config.toml
n_layer = 8
moe_layers = [1, 2, 3, 4, 5, 6, 7]
routed_scale = 2.0
n_groups = 8
groups_per_token = 3
init_std_router = 0.0319
norm_eps = 1e-07
seq_len = 256
Below are experts of layer 5 (counted from 0) of a mixture-of-experts language model. Rows are named gate (a neuron's input weights, with its number), up (a neuron's input weights, with its number), down (a neuron's output weights, with its number) and show model dimensions 160-239. Each number is 128 + 24 x the weight over its row's rms, rounded and kept within 0 to 255. Numbers have three digits each.
Before each expert's rows: "comes after" lists some tokens at least twice as common just before its tokens as in all text; "gets" lists some tokens that make up at least twice as much of what it gets as of all text. This comes from a sample of Wikipedia text that the model never trained on. Tokens count by the router's weight.

# expert 35
comes after: "| ", "\n", " | ", "–", "2", "|"
gets: "|", "0", "|  |", " | ", "3", " |  | "
gate0:110134138138088127096140110093136116149113167085145138155126087128123136099131112134161113081136161134137123134131124114123133103114115169160085128075145125162078110120129136126146107134153119138136156130103135105075151130130126133118155191
up0:108149121104050141176159142098140151110187128178145114097120127131110117055093160117110141149082097151132146112143129150128148112111128095148141152131105139137122113135154077159158130097126168155152163156149142173163121133128117133145134110
down0:128149140107103120150130125080178144138157136147100149154114116142144106125127129137144160101147118105099122154142094146092134133105140119105136151117152140131138098131132143126147128102154070137137114091150138131080140111106087091160085120
gate1:135119137127148128111160143140127124085086147111128142087132118141136149150166129139120111095125106096075103165163162083144118113126118157130148152117121147149123115127142071129118112113103140128106138097134135138147121151125145127118141143
up1:135131115096147155091123106128130138119131130125132128136145136097147139119114144173113129108104166130118148141165111144123158148172132105149087137129137112129169118161103124127123098095103148152128123093153162100137113145120103131122126105
down1:114142112103127124164121151116145125122070136118124151099097122126143171132127123126087170156080102162103096097112130123137091147107114123113155125143153120138136066114133171153090085109129099118095134139102187150121075080171086141160138152

# expert 5
comes after: "\n\n", "\n", "1", "0", " / (", " (age "
gets: " |", ")", " |  |", ":", " |  |  |", ") |"
gate0:127152138118116071133155134186148148133098152106135143164135121172123139099179142153129113171117140141114136131111142108149096128075117130119115126128153187104115098135141193130124131121119090127161161151118087108133127145141126139120110092
up0:120118159157130162146099092076106131163117103134075127109124097118110146104080097127137132106154172135138174161127159132124166066148115094125086088145100105144189130109122121164124123135169132137153140097141111118117110083139145108129168117
down0:167119105130118128153112124094156169128130118151086122188113137171134115161131151110112127099112101159125076058106108143087138135110130127133129117128170122119145117162130087150158136099120113089121134151166130087142147161124121173125120076
gate1:200151089151105120174130121130134107124099136153152138125092105135177138143162102104123136138128136168169137130138178123158141100102083104117154167131158141155099100138177112133130145152119133125126165120107137145126143119127118148132106114
up1:116110083140150138121137127070084141173128074124153118153110121125142106131147100158117143111099146114175092121063109135110110155098113128125152125125126167135127139140109174168114108156161167144102138144153093163170129137126127089142147134
down1:079098185169149109122109153120122131133134149077128166138169147063139137093160118133097123097155139127097137114124112145163120116153168110122112142102142154130122118118097162145101124086132109076120111126129159118171094135123126157127108150

# expert 51
comes after: " | ", "–", ".", "; ", "| ", ") | "
gets: "0", "1", "3", "4", "2", "6"
gate0:158145119097161157144128119166133126086143108108157162064125130141133154119120119091106143100128113140132118152138142180089119146141131086088139137100108169129118129092142146095088154148120116132160112046132142141132167154133150128120159127
up0:135130119141130099140102133170128103133100101154099162112153111124138124154159140104129135110139114123120101116134138124165175105119135116108138106146144108098125145143067157131142099145127098138106163154151119150116139127138096144161119143
down0:173109125155134132118109125137164140131148172135114092133131121133123144116117131139126169066128100095114136090147164157112127087138135127121121162096116149130139127098153152157135108129129139090182109098119200136089189138125105065175095100
gate1:083131123118163132176109121150129159135176119129145143136147130135119177164116151137115162128189127142149089129121122113160109092138099069122165173147119094153102133147118144164133135146128135169086153091125126153121131118140151103128108120
up1:134141099165120097157134122139147131143108135095150132115128158110117088145100164091120149123143141077136121185068137149117138142112096117133158109116126135123142137153123129138147130127103120126151120109105113132100126119107122094128123112
down1:118128112117141112114109187126170087130161136116136136092151148138118136099102124180113123126148176108182115100131130091106108086130127103086141115131135117082144129099155157123170123137161160059117155133134127114115084116152125086137124117

# expert 27
comes after: " |", ".", "\n\n", " |  |", "==", "==="
gets: "\n", "\n\n", " He", ", he", "==", " he"
gate0:139137118107133087147107120127131119125148145137130100126128102138146155117151171153104113179112133113134138134134100126118100208110103130127130136219149184140128116130129086134111134142134116153124116102096170110120154110095119158130157055
up0:138110111150142152120123143135105120133100112126122147140129149129124109119107114103139124125131135171144153110134145101124164101152108113086114103087133066146132102152128191122110158109118130075165089098160115148100080120088137112103125114
down0:130132141133158072146129150150119133132125142116122108131134149119120105132180137110118091128116165093149177179124080142099139171146094149128146170136119172151127127088142101125143066121112155144100149098106125150146169154080109151155075137
gate1:126126084134129130121138095137155162182105118135122117118169110119126152140117187113162136126124086149152136097090119157165097176100131113125111098107089116129143117095115130173145139150099094078134115156141132099106121146129118135139096120
up1:168119168099117108111163110114120123118175119129144124139078119118077127169094116148112116126086119126114107107138169082142141140088150109132166129154124097064141157134158127108119129135150108104130184161106148131141124130150147139119117156
down1:120113116090115133149140148166118108142108115083143130105157133123133095186144122146140104108169112132113147128098089077126149118117099107113143133117141140136173143136106157137151104150175109087127110130090138117153111094138141137164130147

# expert 28
comes after: ")", ".", " |", " |  |", "===", "=="
gets: "\n", "\n\n", "ul", "ir", "h", "l"
gate0:109111174106131093123103169115132122119166135119089094162103113117163151171125152119124082125158136103137134104144084143115141151130130065110108134105113127115145145093130144162115135129092139109144148145156130097146137145078111109144119128
up0:093160132133148095126105128132133175100142135146071096084105072111112165127136136125125150128127117088180141093139119102136175098136145107121084151143144115127111134122096122126078081092124175119092066187145124142116091143133137102143091102
down0:110175128159140142172106101129074137081118159094129141154153116164152157140098110117127116161107132138127121143168122110128138119135135155134137121129141146133117172086088118149102122147115112124111119106105137134093136134116106103112152148
gate1:098142133114114118154159060123134109127055134142149168137112099118132144116119132133135108142085152124148156144128136154105127169147137129121124112156112132096105165110156178130064126127133183137095117108142157151128155130136095145136138076
up1:093129137151133102139123098116154149107139105156091133124113093114135104144142108127176110134115142154158169086135121140120103091166092154125115118117152129130122105124108134163160133119101117113105143114122109142124143108153047146145115168
down1:121101118142124162103112112168143092121107131137141147166155149106119156118141150113129131158142104126098089141154149067134142121123139137154150126142128111174114116117144139081160107088109122100119125098154144142109132127060083142144137125

# expert 36
comes after: " (", ", ", "1", "2", "- ", "| "
gets: "1", "2", " (", ", ", "- ", " re"
gate4:151091165090164128118130152125155133132165161150091156107152107120163117120175112160129092166077143148136112126150110113149155119117151085123136090153112128123110162102155167115152125120089126159146121176112151115150172116125109091141124119
up4:151082079157142106146136134129121157110149171093129140175113113127083111126147074150157129082109131135163126129130166145103154132140127156154137112125145148107144124106157116117168129126118130165129108085110119118110112128124093146114100122
down4:127130096153072099088120119124126105104089136116160124139111125136149133179099107141140125113133093159143129109154162174127146145133155130150128132184128181092142121137135099171141121093131180110143092127126110067144137141101151130105147110
gate5:149090138132167123166099102117136100138121129148115137149123062130147131135109134089133159100158097138105143131119098157109150112148112119128136125141136143155112073129157146105116147130166121151130142138076122134137114136087127126153166156
up5:117097164151112154105108162122127103136126124140143109113124084115168113134106119157146140136156122191103132157126179092135129095097116106144134143118104154128138119099143140136128165151128110093068138091107082084158128118153127154129092110
down5:133141134133127098110180068109153167077125143137149134101156134159157130112159117132134189117120168100141145097161140137126167111144161174129132130134127140093129158107100119142074145123126106119105161153098151130128123128100090113084097133

# expert 61
comes after: "\n", "-", "\n\n", "| ", "2", "|"
gets: ":", "-", " |", "|", "- Species", "- "
gate0:138156174113122101138090132160123134138166105108110102117149132127123107148099121137172105155097127152124158148159070118139160128100107108112134125100144111136145127133116152138119142149122141147109131112076168112127134145092071134137126126
up0:141140134122147120165110085113132130115166108124146137155146107120145162118115133124112178137130109115150139114153095098164126125109129125150115150152152115072118114112162153143122111118131133149127132170165156113135170150152089128118132104
down0:155130134137115134133126172155127120125191136107119113130159136075180166158151171153139119125135133073123151110131121113159152104131082122113127086120170107105153122139110104134092134119094143121123122146127157158135076072148120103122119165
gate1:130143152199107124123064115088110143117087173106125104155143118207106145132111134107103164106103106109116105129112104053156152133140122097125125111123128109110175142140144137085129117115144149134120111131126112094169122127116080110118108108
up1:142146145183141119150097114145138172100122096148121117102120116161143121182170112132119086129178122130134118115131115078156174131136128137114109146156112094144113162168136106131111125136135141094118142102141151157114136131179133090156153132
down1:131139146138086135104084138101117149148139140156100109145114126130107142111118146110094128095099132126098126117107133163162145105086151134136125147175128111133110179120161128140073130149153146129122140117081170122103151091124135161148131112

# expert 16
comes after: "2", "1", ")", "\n", "Personal information", "-"
gets: "\n", "-", ")", " be", " Be", " to be"
gate0:175090072146113102129138118143141136121118150093156161133140110157122120172152152137100137112123075138128143099112142130161148150134072117137108153106127125107093144125170151098117109147115126106136144098156107124167185108110097138123143130
up0:128121122144097159113104098111135088106114151187147161133164106107086099089157125113139138118091116128135146164122114116108117146161159110134128153140142147139105104145114099112150116171144086128116117127151124139128178163108114158137155096
down0:136101098184079148105109129148128123112120099117103130132128169136068155125125167106124133106128142121137144088132102116105137145163107116119127135145101152097128139187112139143117100143156152176128111168145098119147131132106151144137149122
gate1:114107119117118143118103103125145144092099092127107138092145117159163140153150112083141143163141156143110135120132139102165077115119090106145152142113152141148141096061121101123119137119143117137107142106093128153145128086132092153104106183
up1:110138129106094073116105169158153137162153131125156135114144129097120102151096118080113104136131127100108141146125123108158129125131136117120157143138143140113096150110131103109120104084119154147124147121116164093148111091127141109110151132
down1:099123150132151141145136107117098160117117106149121118134135163134141090120128102100087112098147096133125143156140104176098116090135138122114114122097090141159130161135129135104141149148132137167115161118138168090155139143136120151133086143

# expert 30
comes after: "\n", "| Party", "4", "3", " x", "8"
gets: " |", "-", "|", ") |", ",", "em"
gate0:163139144139179093112163110146130142106129111114126149133126118160117154107132129152125155146141179095115145134102160182117139068115150081104133127146103141083144146109118147138162124130087124127133151154108133134064137147086160120156117133
up0:142127141142159132140172098141134133099151072120143158138117108104127145126137123154109101153124094163174125141128132124168136137121140099119127124102138095126095127131110080134124146149081174167119118118148122084110122144096155151111118158
down0:120145124151193158121104160131141139117116127144134114145092146142073151168132121123149117124118144123134126146173168147118105116107148109072116124108122102137125139099143195130151093091150133147117128125114161128154098068111142117123095155
gate1:077103123158114173139118150137155147129108130120122134141168126115106151115145115078127134061133118154138051155139160142134162108119193156117161095119101103161118172150125118133130155108130140111155115145156082091138125163120108095110096129
up1:123111142102162106087102117128113156150169138084118193116074104126121107106157136179112106162115123145120131086150110124148104179120153099101104113093139119109132123113163139162089147172103131125109110110136169138161124135121124105114127149
down1:117117141098115093101146173108110111081099144129141147140161139110166096159113138125123069132137117104125120121168125099162144156115115112135133142159126116143126097107119094085128094150159101055127122105114149144121160137124116175123111106

# expert 3
comes after: "–", "1", "0", " | ", "2", "; "
gets: "–", "0", "/", "1", "3", "2"
gate0:137112132202141138129129136122109182103127098155147122100092177139093088139140147142144178145112135140150110128146134131110137116101143095096142176152104171121119081154109149141082139149104150121112121122122124132143131124101140095104141140
up0:148131127142129128143115115144133145142143106107148139112142139087100147100149093118196131136133133161112088135160105124144194116125113136123166101115134115139153111124113088096103158108158157090145178118144193157120129117150149120164163106
down0:124130132140129133102165124107088115136132113134067138095124150115097132133132148144172105132087161139106144152099161081093120124102090137090167152101120135150124143088127142108162074106115120182132083118139119100130109159153169152099103134
gate1:164112161126101150090100138104107141111117152148114138128160081086150120144104151138113133119163112102136114102144105123087139140123125097174120157095122152148118154118131146125104075137145124162128174151131103124154099146178141126134104142
up1:137113139120159176118125128143126124116147107135170122127111163136107147098117138129126138105154134132171101123110137143099126154086157115121153122158136193126103105107115086114152159128141141107115126128127163139158083098115145106149119101
down1:109163133132127109143076157078119083157101092099087106157087092117165094091121115156125122130124159165146159102132103118091157132148155145131127135146157113132150135121099111136084133125122159114099137133163121090103047133143192117147125095

# expert 79
comes after: "2", "1", "| ", " | ", " ", "–"
gets: "2", "1", "–", " | ", " ", "| "
gate0:096122133090124119161119122136122146144080110090153102129117120182114149107138113149108129123121114106101134166103100148130157117146192104127106128085124111097114125134120148141098146102132118125111152106108083173149128094101120147145108152
up0:114133123149113144156118105120143187145123154140114109151122140126152123104153111180112128129117142131091122120132114137151146124095132166111143129146138140126117145138135164126173159093156114131110121113135080108138121127092110125091114129
down0:178130135111087112089148147148134122127145164153123123134159150120119123137118120127101131073122116100144085143132133145121135122091148112142109154157130133184088110122115067139104129121130109139122108162087154149150175125138132159116147092
gate1:139141125156122145132122140147117084100146088114125117142154115181102156152114137170134113096096157104153117089135128088121103091169103149167160157110092129147170103128193140114118123105163099123105097102136098119120138136141111115136099180
up1:188118120140164177147091120143121144134124181114091126122085154123174115109099088149129152124135080151111138151100129119134125143078127108126127101145168088137099160156106125151115108142082139110130165117109158131127137148149139121129117110
down1:083105125123114120149121164137098139103117111090153155128108119099143114118121096085130113113142100122141100121182103131119168165122140092139116146131117115151111144124104072164137113121093149109139129121138120092155151081129138116151088151

# expert 9
comes after: "\n\n", "\n", "The", " of the", ", the", " the"
gets: " S", " A", " M", " F", " G", " E"
gate4:063139144143134137151183174192147124095090103135144120078147120174181130108126143081194150104104089137129158134153130087172129082113120119134107105142117128164125162115129138103156121131106152119149111141125155098145106143123108162133113176
up4:156091133142177132120099160131111108108114161104138134148157142143150127107143148088151144116137113109130102147143166138084140129145119176150138142123162143128170102084109117107128112114125157110128083143108106121140135119113133161145109168
down4:109148159151149162115118163143115145157162164178177169107158112137137118122153160159161109107143091095134150131111152107137097112173112131172112093132124119141143148143154111103148111142114119087066144103079089131144105108132128143098138117
gate5:139102145107128113109124157160126118178129169127098147088171129138151113103108159105169131178070175129159116117111097120122138156128104122161103105137169126123117103156164113119131094144121120120088178135121140098144106115141126156150112125
up5:112121120168125184135115152149168100087105130142120099090098105106133178139152152134116114112146145159128141121146157137167109174137141099098152095140126101154127137129161131138171126088137103132117116091116097112111170122165108112103106145
down5:115138131138126130138127132138116105107165149113137126153120123145126140130162134140147114112143151111137152138131149149109114176116173069156129123134122115122080161126080150135089111094117111155095135165110128135124119121138160193162154132

# expert 49
comes after: "1", " ", " in ", ", ", "–", " ("
gets: "1", "2", " in ", "–", " ", ", "
gate0:119131126133134161143095099155115138153142117101116123106133105154115107176128107148098132098114119154145135117107081144155117138112097113076138148141150109100096122122152100159123120118118102131181115093117144093148154133069166121137093113
up0:136092098141114133160100153143109139145140107157079098136128140165104143109094097149131122141167123105159137089154142158151129137118130150162121123174090140123103163134141105156143153129124133109087129125132183149132145159124159133074128117
down0:152108151159138155109129143145156132133122072132121107117158120123130115123092090108137057102107127126103126125132120134166144154105176107139153076114126140144109131110126101144110155150131085102144135145143112171094094141107085123117114134
gate1:158109141139121136098154102117066119105102142113159148115150113125156114153143124120142110128112126064134103166109142110122136150105112130092090131084157124152106134131130167118130135118143190144159115134113144082158142155119102096131101145
up1:123116121146127098115075171112139088116105126154170108144161147104130143161130152152129156134143191087117142163134119143141096136141132101114134163119119155085109127082116095131156111071130127120149155119116138148092136162113151124151115126
down1:125076123149107145163141161076119161122161098153111083142143119093149101121163144116075117140135130115128121108093128127119103131155140154097132151120157130120152112120159111098071114132145096137160090140153147155113119060101127117112109111

# expert 50
comes after: "\n", " |", "0", "% |", " |  |", " | "
gets: "\n", " | ", "| ", " |", "-", "; "
gate0:112129110096083099115121059128102119118101167132147128134153095164134129106148156139146137137163133157125113162083147183156121118123110121124151124086139135110138167146097134185125093181140157143136173119083146125106191072135132131072133145
up0:121098124112117163173114169069145132106147165100131114144150100113142137109094163144144106164147151112112119168141145131069163173132132105154127144125143085154114120157134111115119173097131111151114111124145100140124146159128125139172157162
down0:109140152121107117175107102152158103148146137109107123115135120113162145106090109117097124128130112084113115127109117140114125157131137104134068183114096146130152150133117126127171135099165136127142074119180124101085127160133123176080195122
gate1:157090111109114101159157134136155090112174154092110109114105152169138154142144105121128119119149129140110113149122145150109180150122137101125123129161147135084176136131138115119129123135146161143141139112113109139138100146123135083141135093
up1:135088111114139100134144140120126130105117120120131120160107197132134152168127147140139137101141086088137137151080136162122173130127183117107122121159142149081158115124112133094126143134114135134135119103136143128169091142161099112088150089
down1:120095073121113154140149142108138116132150082097084125091123150116123105154096150116123147133095135125132174146143122163128113113133142160128127124089149139117130114081145104111061142118119118155113115138154131138121083150117132133103149110

# expert 22
comes after: " | ", ",", ".", ": ", " ", "6"
gets: ".", ",", " | ", "6", "5", "4"
gate0:125160141164083133182132136148122137117175122159122145103131141173148135136139149160170187117079115164143115100124131137134116133118161151131105125166134140108108092117122138120135165117148110194117130080137166131152138120134158114125158193
up0:118116145150083154140118131125125162139111132125151163150129145111107123144165103145154106125157162114115116143129071120144142116121174135115096136121153159107145091142130094123151129117129118179106147079136118165142115124100123107133115168
down0:113153119141136133148130141167150120108091138198125098148089105127131129127152108163119120117138095124119070103109088116157138109087136151148115125158128130104136160134126162131096121123141134127126141150175115084094103116128118117140132117
gate1:124152113137144109141178150110146099148136104160132189128114093148123174114139155128125142115157099152145134100161176110113145134127093120134134130148153122136137143150152116109099109106175143136135082109113141138157145168165082112124177136
up1:097151095159124130124095155096152100148113161128139146103149133105133130126149167145127107094132144114144112093081129162098077110108142091147120119139157121191143149146135106149152096121099134101134121115102144120147142106107136119157121130
down1:135128132153122161140121118137124131110119103151093129113134138176129127126107156111120169142152114176121115133108101115113115093127106104162128126133136123119131132122122128085110085118130129085131132140164126137102100151127140115150114133

# expert 29
comes after: "\n", "| ", " No.", " ·", "| L", "p."
gets: "| ", " | ", " ", " in the", ") | ", "- "
gate0:129118119092113100127165143103163136123106129093133111071118107158185126127107131164147126136105163128131104122136117128115125143098131117138145132122142184116138120087123122134124178166122109111115127135118107195134136166103132111120120119
up0:110127101105108143096161098068082131065080113139147108104151125103147128084107110135132160103095079097126159150107136146127183136143121140161156163130151137119163115130140130135116172107133107142152146119108110148069165097161161062093091131
down0:118093128124158152109127130165122167135134091170131114112143107127110089137141137111136149122107176093167092108141156109128093124098084130113121109110095129144113127113164095181140120117122125134169136166161130137143111142124127160108117159
gate1:131104099108128109127145147092136127138086152134119097163143101106144125116181154185154144111122115140124138144126140123129138121079120108108108153179159145148142154135099078096122166166131144113159151130105158118149111128114155151109122144
up1:117168168099134081136175135156160158147099095155138159158182131132140082147111133162143075158124148105124132114134126155118130102130127101129117091145162107193129103123103116096112118119132079144146118126137153137117112096088154106120114134
down1:140099139137129136120103129075179140118089140085103142137134145105124117111078164137120140092149124148093090133092132118178109144109113156123149173106120096127113092179158131138114153136114134144118129135079125130132155121137143136120127150

# expert 75
comes after: " | ", "0", "3", "1", "4", "5"
gets: " | ", "; ", ".", ") | ", ":", "0"
gate0:095097121125166146130127159092122142143089104098158130160159120097149159115120105178111108106115081135153173116144100107149116114122137131123131115128106144117129151113138127126125127107117162167121155137157098155136129169148080125161138175
up0:123131124082155129177135127142119163152099102163105129153151147126154107131092126158154091097104118118136132156163104156119091132120112154127123088113120137110159143084186121144170110121154128119099126176090153162118110114112154112179137087
down0:164128076167126157124131087128165084109152085079122131120156138104166132085149118116148102131089112113092171083135116128117110109170137159139130131152121136168113123083126111184159118144077153139077141144120132138096173110166149180127116080
gate1:101122160144143147132159175122130121126137111124176139101149153145097136104115119139166112110110134169140122104071156174104142130112094175120124125127111091090136101105156138141126090135156100135124108083148137128128127123135107114158117122
up1:144119107067142182091166171125140123132124121124128111078174131151136108153096174101122123140087108142139148146103133123107123128093124133097103120123103132081122144142110144171124174121116171099123140119129150074172145141132087142131140131
down1:133141157120117134112131141160154138109198148095130093123122124140118132129130103125160163163182106110103126120158155110099129135157123149109130080089153113151146096146128079104129111118114145161156102129131114111136147094109095164127161114

# expert 25
comes after: "°", "\n", "′", ".", "| ", "°N "
gets: "| ", "′", "°", " R", "\n", " | "
gate0:151134176082142130144141140131118133180121124171116148153133147125121118135161129158105132100167083138107097137158126121125110121128131121155146122123103109125120086133107139154133121128132124159114107100118161143157076138110091133152132166
up0:130158107165079151149159061110109147112103127149159092190101136134145142132111111177156143125103131141095132098126104145102097121121114155128114148130143158114139167155114116127158151137120133112154123137130108166106129108109142114128138114
down0:146123148153125144153121143107139138118122124149123139127081131116148138150147145117148167134109126147155158118114123115098107161134131110152149151106089135152140169100106085108107059167125124089115110108137146081137148092146093109146133150
gate1:118124107127160122198117131088159133146125119123112096109155161133110138129157110062163154106174155146135134153138114149087124172141126128180151137149197106111091136119154110118122118113134146095172094103083129177133137118125150111138107143
up1:135131128144128118126106120138130152126135153092129131132101157166098094128128141110129125101195159165145187106212105163179104111153139129112132106118194146120177117135122135124147119121158143115130113123121110191129113154072128123119130104
down1:148141134163149129145111130109117123110102167151117129129104142121167127095162151099129094125152155088118109123129127140080144147149139110137140095066159133138114151115120098105090141140134183131138153158130137085125119111168109130119144114

# expert 56
comes after: "\n\n", "\n", " =", "\"", " '", " | \""
gets: " st", " m", " b", " c", " \"", " sh"
gate0:141172108137146167131097119133140104102106119138087093134121141139115115164177113182130087099107129128124133155136137122166158130122154120114124150117105137119094107162158116133135143163144088115111114092140116117117093151119136124126125150
up0:108147149124169142131133151118127146110151059133102121171130095145097137145113125090148118146109127098156139133114103132118131151126164135144137134089079145112130082096136149109137108128121154118129147122165156115135152141124133116120101092
down0:136115115135122124120135104165114151126125155108176164107121108119170113164127141119149123141130140124138135146140128146113157133114122137082142121137066147131123141132151156136103090094112103160086100136119145120146148145157119083109146144
gate1:137096123126115098131131146167181095139176109091110159131090166137107137139126087100138104157111138142129132099125111159111181131125111152147156111109148152162177104162102135158160107115102123147135172159138133116112120087111099151123145140
up1:069175137121125127109147127133155104121147173149141133121139111123108153108112146154096108146124090159173117121139079076176139090126161117136118163119133130139139092116098155145106124118093132134101159116143137129100100128158168122127118126
down1:123139071125114134103123138144109134163097113119156128143127128126109099128121104126138173152166172110138117169150089160132083114130101179113100132122111121131142177147116127133112089141164136115150131093130140130116081091140138145164114133

# expert 68
comes after: "\n\n", "\n", " |", ") |", "====", "==="
gets: "\n\n", " | S", " | H", " | M", " | C", " R"
gate0:144156122118117143112127122135169083142111097126166131154141147103144137139126120120086153132149145113122144097143134140124125111113146117110124118080114093134120092116160119081095191121182164106131146108159130120135094138151102165143088122
up0:074077145153132134106120129110170149133149162129147132149113100094077139139097155082121111127084081101131160076115123165134124133130133151132148081152113104153137094090125138162132142156149104159102150145133162136181091132127148131107129118
down0:150080116091137118151122109094121097157108112143128100138140100161113137098176165168109166166124122166111127140142129130107116131142087093093122082146118152135121124151136117152106141137127106169115167108142130089143129135143178142128136192
gate1:121117115102112094151147126144155146141119112121134112091156120139105155133137173103110136104136163118133129153135145102144116137154134136120109117106104118126175147117161159095147123137092128143145104116103148142075118147152124209142121132
up1:122158152141098098127132142096126125125090139136125161150137111187160146111132140178133114123112110125153136112133089121161134120125110140128122116157134141162159133168111135138136108180108141146154114124158114093170093140129098136146136134
down1:135115136115150156053107172157147098111102099122149122140094141127141166120145135076130147159118130144136112171127127119091128100124133134086123163151160095062114137144138145143123119095136117157141118122122137100111162119134142132113136099